{"n_experts": 192, "hidden_act": "squared_leaky_relu", "router_score": "softmax", "n_groups": 8, "groups_per_token": 3, "beta1": 0.9, "batch_tokens": [65536, 131072]}
Below are experts of layer 7 (counted from 0) of a mixture-of-experts language model. Rows are named up (a neuron's input weights, with its number) and show model dimensions 0-159. Each number is 200 + 40 x the weight over its row's rms, rounded and kept within 0 to 999.
Before each expert's rows: a language model's description of what the expert responds to. This comes from a sample of Wikipedia text that the model never trained on.

# expert 15
Description: The word "the" or "their" after in, at, of, mostly in sports results before first, final or quarterfinal, as in "lost in the semi-final".
up0,199,241,177,170,216,191,231,167,159,180,189,230,229,235,180,216,132,246,242,220,203,234,214,155,212,205,192,285,222,250,221,188,217,190,174,176,186,189,177,165,264,200,163,201,193,232,214,175,235,219,250,176,216,223,198,233,150,255,164,162,232,232,239,241,205,192,237,139,190,211,166,235,182,126,176,199,223,163,243,199,182,288,241,191,226,189,196,234,180,136,221,184,251,112,175,207,184,144,229,178,264,249,130,180,221,237,191,187,214,284,184,232,188,191,207,197,36,113,117,215,189,170,257,106,243,96,261,249,216,195,234,153,144,200,228,178,149,183,188,200,180,263,178,225,232,184,203,232,190,147,215,198,196,189,175,132,112,220,285,180
up1,204,185,131,213,150,194,203,192,174,274,224,220,210,247,205,234,187,213,155,162,194,235,151,204,200,181,216,178,206,242,127,233,237,192,212,171,226,145,178,127,227,116,173,243,174,217,166,292,148,235,158,245,225,243,221,308,184,151,208,202,163,188,220,196,194,121,212,175,140,259,208,208,222,201,113,192,229,169,257,180,256,193,160,238,287,222,218,114,279,259,228,200,223,171,111,221,244,256,190,159,188,173,116,248,194,171,198,175,169,267,215,168,194,290,254,168,247,136,199,248,182,199,153,238,153,216,189,235,241,197,128,153,198,185,214,220,193,242,212,188,184,177,187,167,201,227,203,226,137,264,143,241,196,248,196,234,180,262,185,176
up2,229,239,170,204,130,180,174,137,215,133,142,193,201,124,193,143,225,196,206,123,193,243,160,151,138,255,188,150,166,191,141,226,182,185,231,182,183,187,231,214,206,201,188,193,191,190,188,257,192,187,176,127,174,199,234,203,234,217,180,183,196,220,168,210,211,215,167,183,168,212,234,187,175,336,200,196,145,277,179,152,246,117,206,184,193,195,246,193,226,169,157,217,131,281,231,175,192,177,172,165,216,131,178,166,218,219,126,254,224,197,274,236,173,201,156,214,260,224,217,158,209,235,175,195,164,273,172,165,154,180,272,197,237,86,251,175,226,181,284,278,268,201,178,187,167,215,211,237,242,205,171,182,218,314,255,185,166,162,205,231
up3,176,242,134,206,227,249,200,298,128,177,254,191,230,225,228,201,193,204,223,195,208,198,153,231,189,231,238,204,190,254,156,262,189,218,191,207,209,210,169,234,243,234,289,129,180,191,198,220,121,199,193,239,218,229,217,220,166,190,187,248,166,186,203,151,162,132,198,199,114,220,203,217,184,245,222,245,208,207,193,273,156,185,98,298,249,208,190,187,224,288,179,204,142,195,145,171,247,177,269,220,227,165,184,202,189,221,282,239,215,247,227,173,212,234,225,143,253,190,231,160,194,219,157,208,136,208,192,154,133,233,141,194,192,196,190,283,253,240,193,242,149,144,202,135,201,236,199,227,170,255,133,178,141,212,136,290,144,198,260,206

# expert 3
Description: Lone space tokens after commas, pipes or colons, mostly before numbers in tables and infoboxes, such as "| 27 Geo." and "Height: 1.83".
up0,182,253,163,196,193,205,147,225,203,203,239,312,205,210,171,164,225,233,223,212,281,167,202,233,112,228,187,231,193,251,199,197,288,212,230,163,196,142,209,229,251,169,233,217,194,211,272,102,215,132,196,180,186,275,171,251,206,161,166,197,222,211,243,216,212,168,181,160,220,253,152,251,146,241,219,232,190,170,213,243,181,238,190,204,200,164,157,135,236,177,131,165,227,267,205,219,177,185,139,181,218,224,277,202,208,205,214,134,222,139,198,233,202,101,222,142,212,220,253,195,162,217,194,210,210,197,243,174,218,188,162,177,239,163,258,222,181,251,317,211,216,200,205,241,209,173,234,168,181,102,172,215,143,302,251,185,128,151,237,212
up1,158,176,171,218,181,171,182,233,227,213,190,275,217,230,181,197,187,210,218,191,282,178,207,175,197,241,200,217,139,130,160,152,173,251,188,199,200,175,204,247,162,275,229,182,260,195,124,111,213,132,128,268,147,292,174,220,177,194,223,174,232,224,228,195,234,167,203,173,177,133,184,247,91,212,201,216,173,160,172,274,214,147,234,135,173,166,149,192,175,157,209,149,221,260,193,207,188,240,112,230,208,228,214,214,210,170,231,145,133,163,151,257,238,172,191,262,248,238,200,150,164,193,151,203,215,246,235,187,210,216,213,195,129,210,249,154,260,224,199,130,219,240,191,241,276,165,203,143,184,157,211,169,173,254,231,246,190,155,264,130
up2,163,158,261,252,170,193,225,240,169,224,199,257,273,265,154,164,162,147,235,186,216,169,186,174,220,301,165,197,204,162,206,194,208,135,160,141,184,166,210,180,256,177,181,223,246,169,245,222,171,175,153,136,170,195,217,199,204,217,211,205,177,198,216,254,245,237,183,184,160,164,198,246,194,157,217,259,218,115,223,238,211,183,185,209,190,194,93,304,208,217,237,162,155,155,263,213,219,174,256,192,233,248,222,252,236,155,170,177,279,174,188,156,297,241,147,266,221,237,158,270,213,207,152,186,269,208,176,233,110,220,246,262,234,226,254,182,193,220,163,147,162,220,259,174,189,186,189,242,221,242,219,201,210,287,212,174,185,238,199,274
up3,197,191,143,203,237,181,210,216,212,198,238,221,197,304,165,215,211,245,159,195,248,249,145,233,239,206,210,187,202,227,140,201,235,292,141,192,205,216,160,201,196,209,195,144,212,215,170,222,182,161,228,233,196,236,221,177,279,162,188,177,107,268,221,163,255,213,190,176,202,203,135,167,175,181,230,125,196,132,235,257,153,258,125,215,211,90,245,132,230,167,267,151,184,177,141,187,187,230,198,183,238,166,198,179,171,208,245,249,173,225,133,109,166,231,184,208,157,149,247,205,221,168,271,252,240,219,244,162,249,117,218,166,194,197,218,218,157,217,125,159,217,196,271,218,193,211,128,225,164,165,257,251,230,228,208,238,202,239,127,202

# expert 30
Description: Word-initial lowercase c or capital C beginning nouns and verbs, like catapult, cavity, carried, plus bare spaces before years.
up0,172,216,225,216,215,238,220,208,288,142,259,164,221,120,193,223,171,227,240,207,174,183,248,192,233,303,123,156,220,147,204,175,165,234,195,228,278,118,184,264,183,118,172,246,218,154,252,117,184,185,164,176,192,138,204,227,220,208,257,213,252,225,160,178,258,186,136,141,163,152,153,135,161,91,155,229,222,246,144,146,233,223,257,241,226,218,210,220,190,203,126,174,210,188,182,221,193,170,208,233,187,185,178,199,192,195,222,135,263,164,230,231,128,233,209,194,202,209,179,169,149,211,224,192,133,242,225,207,192,150,273,191,195,167,197,199,250,150,197,188,237,169,216,131,237,170,257,130,228,206,207,240,199,187,160,187,216,253,126,217
up1,244,209,236,170,204,238,203,245,252,143,200,161,186,213,191,212,196,204,267,278,142,220,156,195,163,239,171,204,193,249,255,227,219,192,115,161,191,237,211,188,244,182,165,107,154,160,221,224,160,122,183,233,287,235,214,231,169,215,153,199,188,181,240,243,234,247,205,242,166,230,179,219,197,153,224,229,185,231,249,163,143,213,126,155,289,173,136,203,149,199,216,232,239,181,218,173,233,154,260,115,244,135,178,216,231,240,169,170,217,259,196,219,202,141,183,144,191,222,207,191,239,285,208,228,188,211,205,201,163,205,144,216,118,247,149,209,208,170,263,275,161,202,182,217,232,239,195,260,151,237,210,260,218,239,276,300,222,175,191,133
up2,205,215,240,223,205,270,281,213,275,144,239,178,99,206,180,175,223,212,227,107,158,226,274,256,289,238,116,116,219,254,233,196,240,166,159,193,224,246,147,266,213,241,179,226,233,283,251,226,180,217,185,98,191,178,128,232,244,202,254,239,188,154,200,153,250,233,150,126,233,189,206,221,226,154,225,249,204,210,206,163,159,181,153,268,244,221,205,200,206,205,220,195,138,205,160,122,160,204,236,187,193,180,208,234,189,163,215,218,177,159,215,273,138,232,227,205,197,196,137,206,159,199,211,201,163,199,141,197,209,270,186,173,196,160,130,224,170,210,180,194,160,184,185,171,194,251,257,172,162,198,166,241,213,142,239,188,223,244,152,210
up3,194,213,134,222,220,198,106,230,187,243,209,250,241,122,229,200,164,171,215,202,211,141,121,194,112,189,236,309,175,200,218,287,148,179,209,163,246,156,253,209,158,107,176,278,127,163,279,208,204,230,266,121,194,183,235,198,186,168,150,224,254,254,215,185,208,177,194,243,157,244,154,258,157,187,192,155,250,191,217,152,232,156,202,191,123,211,177,180,212,149,221,163,284,273,280,226,201,201,187,172,172,223,209,230,192,173,206,181,186,158,204,268,196,164,205,205,213,234,170,175,208,149,210,196,250,178,235,233,132,177,219,181,258,183,273,180,255,215,221,248,195,171,205,253,176,207,229,184,241,171,250,226,237,181,217,222,190,180,214,281

# expert 47
Description: Decimal points, thousands commas and spaces inside numbers in statistics and election tables, such as 0.93, 12,283, 3.25.
up0,207,222,228,208,171,282,223,234,210,198,191,161,200,195,243,232,206,189,258,239,229,227,121,196,211,220,224,143,166,135,216,199,155,130,198,217,239,175,190,261,238,193,220,183,172,134,202,222,246,154,235,232,204,142,268,171,198,74,200,256,266,195,159,217,276,272,255,184,193,220,176,269,188,157,183,175,219,119,182,190,123,262,258,213,209,217,167,224,156,206,167,176,204,223,243,193,180,221,188,207,146,188,250,228,217,190,169,163,192,225,165,139,143,170,182,196,171,227,173,163,202,216,209,234,102,172,180,221,93,267,218,157,127,230,170,262,178,227,239,191,215,186,155,240,230,179,206,94,256,188,151,220,187,176,250,143,193,211,173,277
up1,230,188,170,224,221,197,184,185,214,190,115,174,124,249,212,191,197,231,215,164,232,259,225,236,152,184,285,309,171,230,198,221,169,220,221,244,247,159,144,363,242,177,145,230,239,194,254,182,300,221,235,213,180,207,184,214,218,205,210,268,205,177,170,169,275,228,173,206,199,202,228,233,171,303,192,162,230,220,176,148,150,318,238,235,215,182,200,230,176,139,205,172,253,193,238,157,217,181,232,142,183,168,164,173,178,208,182,108,208,167,210,168,169,229,192,192,170,222,246,212,261,201,222,181,204,249,251,181,252,233,217,183,190,207,126,227,267,155,222,173,229,145,206,195,177,150,173,199,173,213,143,246,195,175,190,167,272,221,168,210
up2,211,260,146,178,251,229,191,172,201,173,156,173,268,218,180,206,272,227,151,249,197,237,241,170,238,272,259,258,214,210,210,258,223,211,237,219,244,179,201,279,216,173,209,186,293,284,203,154,223,172,232,205,175,232,83,231,249,235,146,200,162,183,160,213,223,226,175,216,193,146,226,179,132,218,211,232,176,250,227,248,182,215,172,216,261,155,176,192,215,116,229,221,148,205,197,198,176,133,248,216,230,180,191,253,246,167,220,155,242,215,263,214,252,201,230,218,138,226,163,224,212,191,278,225,350,248,180,184,238,207,176,172,196,161,258,177,263,183,211,228,177,137,176,221,259,148,222,189,215,191,177,226,193,135,171,176,179,241,129,166
up3,129,216,205,165,199,197,195,233,258,140,243,212,145,198,211,209,206,226,274,167,178,138,142,193,218,176,199,205,200,287,142,211,240,248,238,173,214,200,171,167,202,216,203,209,188,214,215,190,242,307,161,180,86,225,171,218,235,191,205,324,233,197,199,246,230,266,200,215,163,187,149,256,254,254,245,181,200,142,254,243,199,175,123,167,161,227,216,142,201,251,201,187,153,194,235,172,178,170,231,205,231,238,186,167,166,291,234,180,229,137,226,190,207,205,202,216,184,217,222,205,163,204,206,229,204,162,225,236,124,202,245,176,175,203,202,282,154,156,289,217,136,211,158,193,185,140,136,194,218,227,109,183,198,232,278,247,222,113,245,186

# expert 25
Description: Colons, pipes and commas after infobox field names, table cells and dates, such as Built:, Year:, month names, born.
up0,224,207,158,219,251,269,174,214,261,271,232,153,192,234,208,226,191,163,210,224,219,227,207,196,203,246,112,206,224,230,332,157,251,189,149,143,173,252,181,131,171,189,232,237,256,231,256,151,172,266,244,252,196,140,170,193,212,152,183,241,165,212,221,226,180,238,169,227,178,264,192,250,195,218,166,143,172,167,214,130,119,188,240,226,194,249,183,212,203,267,206,189,246,148,218,199,232,269,193,182,182,175,261,190,197,219,142,162,171,240,203,143,190,206,159,175,205,201,176,234,215,240,113,147,187,138,157,214,218,117,227,154,168,196,154,217,235,175,160,214,238,238,207,230,227,213,145,292,216,248,171,182,155,225,280,187,116,200,261,175
up1,221,201,195,168,186,308,141,192,168,128,52,227,204,248,221,163,208,212,102,202,146,242,215,218,122,202,221,242,176,155,174,206,132,215,192,214,213,173,217,240,195,157,188,163,191,148,201,244,279,167,167,151,180,256,165,204,192,175,200,208,286,244,148,302,202,201,227,176,141,128,225,238,112,173,167,201,175,216,204,227,255,180,231,143,185,239,131,188,204,186,246,212,153,213,239,178,146,228,250,186,268,218,180,211,233,173,217,169,239,120,163,196,247,159,247,187,192,179,208,156,198,156,177,190,156,131,229,207,175,235,251,201,167,222,228,204,247,235,143,219,173,228,154,233,246,150,156,246,195,222,268,232,202,192,205,164,225,182,163,199
up2,219,248,186,243,153,157,133,198,220,273,159,275,223,183,213,128,156,223,187,147,213,227,171,223,194,218,212,204,138,156,99,197,138,137,197,268,202,219,267,107,236,207,174,197,214,257,161,202,222,192,259,192,188,240,211,224,155,175,170,232,227,152,166,222,196,138,203,208,228,168,154,160,112,149,194,189,272,207,208,158,167,200,207,195,183,165,137,274,208,157,212,186,197,233,196,264,172,234,229,229,252,206,255,144,222,250,234,196,200,231,209,250,245,205,117,258,220,303,171,210,223,139,182,178,258,198,215,245,139,250,272,241,232,214,165,211,180,191,203,252,233,197,213,229,218,109,173,132,195,162,172,211,236,200,180,145,180,202,141,149
up3,200,240,224,159,179,317,129,258,210,239,174,211,180,262,207,182,153,171,196,166,226,276,260,237,100,240,226,258,183,234,231,206,214,174,165,204,187,184,283,222,240,226,151,261,192,161,198,172,230,256,190,177,171,203,181,230,200,197,176,177,188,200,204,232,194,249,243,220,132,202,246,250,112,161,167,186,170,164,126,189,189,244,207,188,168,247,180,85,195,230,188,181,173,162,193,190,159,305,224,215,242,194,190,262,211,214,158,159,183,214,198,198,222,195,247,158,156,148,184,127,194,157,170,141,226,161,223,231,229,162,285,187,173,214,177,249,163,204,156,190,260,183,195,244,237,116,146,216,147,186,174,213,157,184,254,152,219,186,154,114

# expert 16
Description: Punctuation and spacing in numeric data, like the ( before feet in Height lines, table pipes, colons, also born, died, aged.
up0,194,211,134,134,232,201,138,194,229,182,222,149,254,198,191,200,174,188,253,209,223,127,271,261,178,215,156,221,219,268,252,249,237,223,200,185,169,153,190,207,221,186,226,209,151,201,256,130,181,147,207,139,138,172,208,241,273,202,175,204,155,219,296,247,178,219,181,264,243,193,197,126,166,284,219,238,228,231,233,155,115,208,175,111,204,181,179,222,217,136,132,220,170,235,213,137,273,172,94,211,207,160,168,179,205,191,217,206,239,177,247,204,170,263,216,171,183,256,162,155,217,243,148,231,175,185,221,198,197,212,266,185,182,197,189,240,191,158,163,131,199,133,197,207,176,254,256,246,231,219,211,212,257,214,311,203,205,189,157,206
up1,248,270,157,218,200,245,145,210,230,180,179,157,228,152,221,173,186,168,203,136,265,212,266,160,237,209,160,157,181,252,270,155,256,224,222,175,185,202,256,208,207,176,187,172,176,168,207,220,130,250,210,144,183,205,145,236,186,123,200,100,142,175,235,272,187,130,152,225,172,148,204,169,121,245,167,133,214,243,164,204,193,149,184,200,221,186,136,206,177,161,159,206,139,194,188,184,246,160,214,294,238,203,218,236,193,271,190,234,259,221,242,196,220,204,211,139,192,278,204,200,289,176,227,191,215,195,232,208,254,175,237,206,249,73,189,188,190,223,224,209,214,153,169,263,164,193,218,207,150,220,209,115,239,187,241,246,224,199,138,172
up2,228,213,213,159,152,227,128,235,233,165,218,189,204,187,230,161,249,181,188,235,199,247,219,285,189,219,184,211,232,253,157,276,218,138,193,184,193,234,225,234,275,174,257,107,183,217,176,237,247,250,186,194,161,134,224,205,251,204,192,188,251,167,229,169,222,190,190,276,190,224,192,223,224,188,192,174,198,135,240,133,113,119,245,204,206,211,158,158,264,203,166,168,238,168,253,218,244,157,183,161,217,193,172,236,212,199,168,130,173,235,242,159,178,238,278,155,151,105,196,200,217,210,152,210,177,153,174,203,213,283,212,166,230,180,172,289,181,205,134,138,287,190,198,297,221,153,198,224,183,245,242,226,127,227,248,226,149,213,167,166
up3,240,195,180,167,191,209,208,278,97,236,249,170,191,162,224,226,260,193,176,163,248,233,152,183,223,215,295,149,225,222,203,257,163,181,290,177,232,262,248,198,234,217,190,136,171,152,166,173,202,194,176,168,248,187,240,202,189,153,239,145,220,249,212,166,143,134,146,222,122,191,290,170,192,160,191,267,197,240,257,158,270,231,272,151,216,207,235,169,232,266,167,222,216,166,149,234,137,164,212,227,141,258,125,203,135,197,185,251,196,228,197,190,191,201,158,201,140,132,192,248,179,204,190,195,223,166,182,215,189,173,254,169,211,165,93,185,149,272,237,195,247,150,155,189,165,214,217,207,166,199,246,269,223,213,184,220,199,233,187,214

# expert 14
Description: Determiners and pronouns after verbs or prepositions, such as this, the, that, same, them, plus bare numbers or spaces in semicolon-separated results lists.
up0,238,204,214,115,207,223,198,166,292,110,213,219,213,195,241,199,226,154,232,159,216,206,195,245,230,177,262,146,213,232,177,221,166,205,187,233,224,187,240,147,158,172,173,234,268,196,202,216,200,160,184,189,179,240,134,185,153,186,251,175,170,246,130,182,266,270,155,136,213,260,240,228,170,187,199,179,167,170,264,126,181,224,214,232,93,298,189,239,276,223,181,257,215,209,198,218,153,204,269,180,145,172,206,185,147,256,162,149,157,200,238,200,146,157,168,289,180,214,204,198,134,220,268,182,227,263,268,228,190,218,208,189,223,149,230,180,214,189,117,196,120,268,186,174,198,253,172,188,207,174,220,191,227,215,167,255,209,147,216,250
up1,176,214,169,260,110,201,185,198,189,183,224,193,218,224,151,204,207,278,172,225,106,210,177,165,202,265,220,175,214,254,234,246,220,190,250,185,195,129,177,219,166,277,188,239,206,216,196,232,202,230,104,252,208,219,188,124,233,243,250,180,164,132,166,253,279,202,161,194,290,230,180,150,175,147,260,160,169,148,242,199,161,207,123,134,140,135,255,157,178,227,197,215,155,226,217,199,198,266,142,204,143,194,138,235,188,245,191,275,217,212,195,249,195,177,217,237,209,215,214,178,227,171,84,217,169,165,231,160,174,211,256,183,166,228,237,213,188,179,171,135,229,197,205,138,174,279,226,236,228,199,184,182,155,267,200,240,177,136,202,176
up2,249,224,292,236,299,247,207,274,285,202,224,247,199,266,204,190,174,222,301,248,211,200,186,209,249,186,191,212,173,223,165,261,201,179,126,195,202,262,200,158,173,271,147,231,151,218,208,191,252,170,264,190,164,207,244,213,186,213,143,209,198,189,203,210,192,130,199,195,245,193,180,230,178,181,265,140,204,194,236,269,267,155,237,196,178,215,178,198,181,205,262,197,217,202,224,180,194,174,195,187,276,274,183,211,206,265,250,202,176,174,201,239,217,220,217,215,145,196,146,222,267,253,99,222,190,202,161,218,283,184,145,180,248,177,184,163,225,156,166,266,257,198,270,238,274,216,244,210,193,180,155,161,207,144,220,125,178,184,115,205
up3,154,208,255,228,238,199,210,160,173,238,250,215,202,171,246,221,187,193,167,188,221,209,225,303,231,178,211,192,227,228,190,244,230,163,182,126,224,219,223,264,199,184,188,184,154,226,238,195,183,207,152,231,143,197,121,176,159,175,181,227,129,257,146,137,196,269,181,197,212,234,141,296,208,244,192,192,313,137,200,233,199,114,168,223,305,173,234,211,237,257,228,202,165,144,235,185,132,239,202,157,269,229,223,194,203,206,227,199,221,164,168,215,203,232,159,200,184,181,165,256,261,143,222,197,134,102,160,228,202,194,223,194,231,210,257,247,239,217,240,264,248,241,190,202,212,257,186,202,303,224,253,187,130,201,202,205,170,165,194,133

# expert 41
Description: Prepositions of place, mostly in, on, along, within, into, after nouns or verbs, plus row-starting pipes in climate tables.
up0,159,177,153,261,229,164,247,190,146,163,111,191,168,216,215,148,172,119,213,183,216,193,167,181,80,229,158,169,232,233,158,209,140,224,248,116,205,231,241,170,235,162,185,191,157,240,194,242,360,216,178,224,182,238,218,209,137,170,159,184,260,219,218,197,199,259,148,190,293,227,233,178,246,239,233,273,219,195,240,185,231,181,127,152,233,206,224,233,237,167,202,263,209,173,236,259,226,215,207,189,186,220,160,220,223,225,163,304,208,212,235,217,166,183,151,191,231,178,191,245,223,208,173,159,130,187,146,182,201,244,216,219,192,145,188,161,159,203,188,225,291,255,195,225,152,241,159,160,168,172,167,152,207,235,211,203,200,161,162,226
up1,259,242,148,192,249,103,130,233,244,156,217,185,208,228,156,129,222,231,215,228,131,184,184,198,166,223,159,238,219,186,192,175,233,165,221,194,209,112,178,212,249,197,193,195,208,146,243,265,185,223,195,198,172,262,133,280,180,205,169,153,196,195,254,168,222,101,238,201,237,268,222,177,210,235,338,196,177,203,208,217,221,99,241,177,213,204,220,208,212,232,169,196,235,262,230,178,186,150,161,161,200,160,204,219,183,273,200,150,210,140,205,254,179,187,186,169,256,215,168,245,228,164,173,160,186,184,168,199,212,245,257,196,170,195,235,149,160,213,163,197,138,181,251,311,165,176,144,128,165,181,203,156,163,256,246,167,222,193,245,151
up2,185,238,207,150,149,242,194,220,255,193,211,260,171,112,198,197,220,197,195,165,105,194,209,259,123,201,273,204,200,167,266,190,190,197,156,210,254,144,219,182,187,146,295,191,180,135,278,305,219,235,220,174,220,236,228,267,142,148,182,174,182,296,210,204,234,209,230,205,183,239,198,155,260,148,206,142,160,260,210,171,202,196,251,236,223,158,267,180,211,170,199,201,191,256,143,192,141,155,215,235,257,162,196,227,192,252,220,173,167,213,199,173,189,83,274,192,271,165,242,192,197,184,176,143,205,143,233,197,158,161,188,199,270,258,220,190,210,215,131,252,171,177,229,201,208,188,179,174,238,201,194,233,222,156,242,196,259,178,210,251
up3,183,201,269,288,215,186,218,299,199,272,136,178,160,173,200,222,180,148,230,227,253,201,239,157,156,235,196,187,162,191,183,220,119,221,232,162,177,292,172,167,258,219,208,220,199,195,251,194,178,237,213,179,271,177,206,146,184,146,221,269,212,253,106,240,169,226,187,218,208,157,244,122,203,253,132,159,171,209,188,214,197,166,152,140,193,251,277,205,220,156,201,231,170,158,200,211,249,184,320,280,167,196,187,232,204,184,204,194,293,227,233,138,243,211,290,200,237,214,177,177,213,228,219,167,212,184,197,177,172,217,173,198,180,233,190,200,174,262,224,196,251,226,182,161,243,185,209,236,198,212,196,274,202,218,123,160,248,191,120,261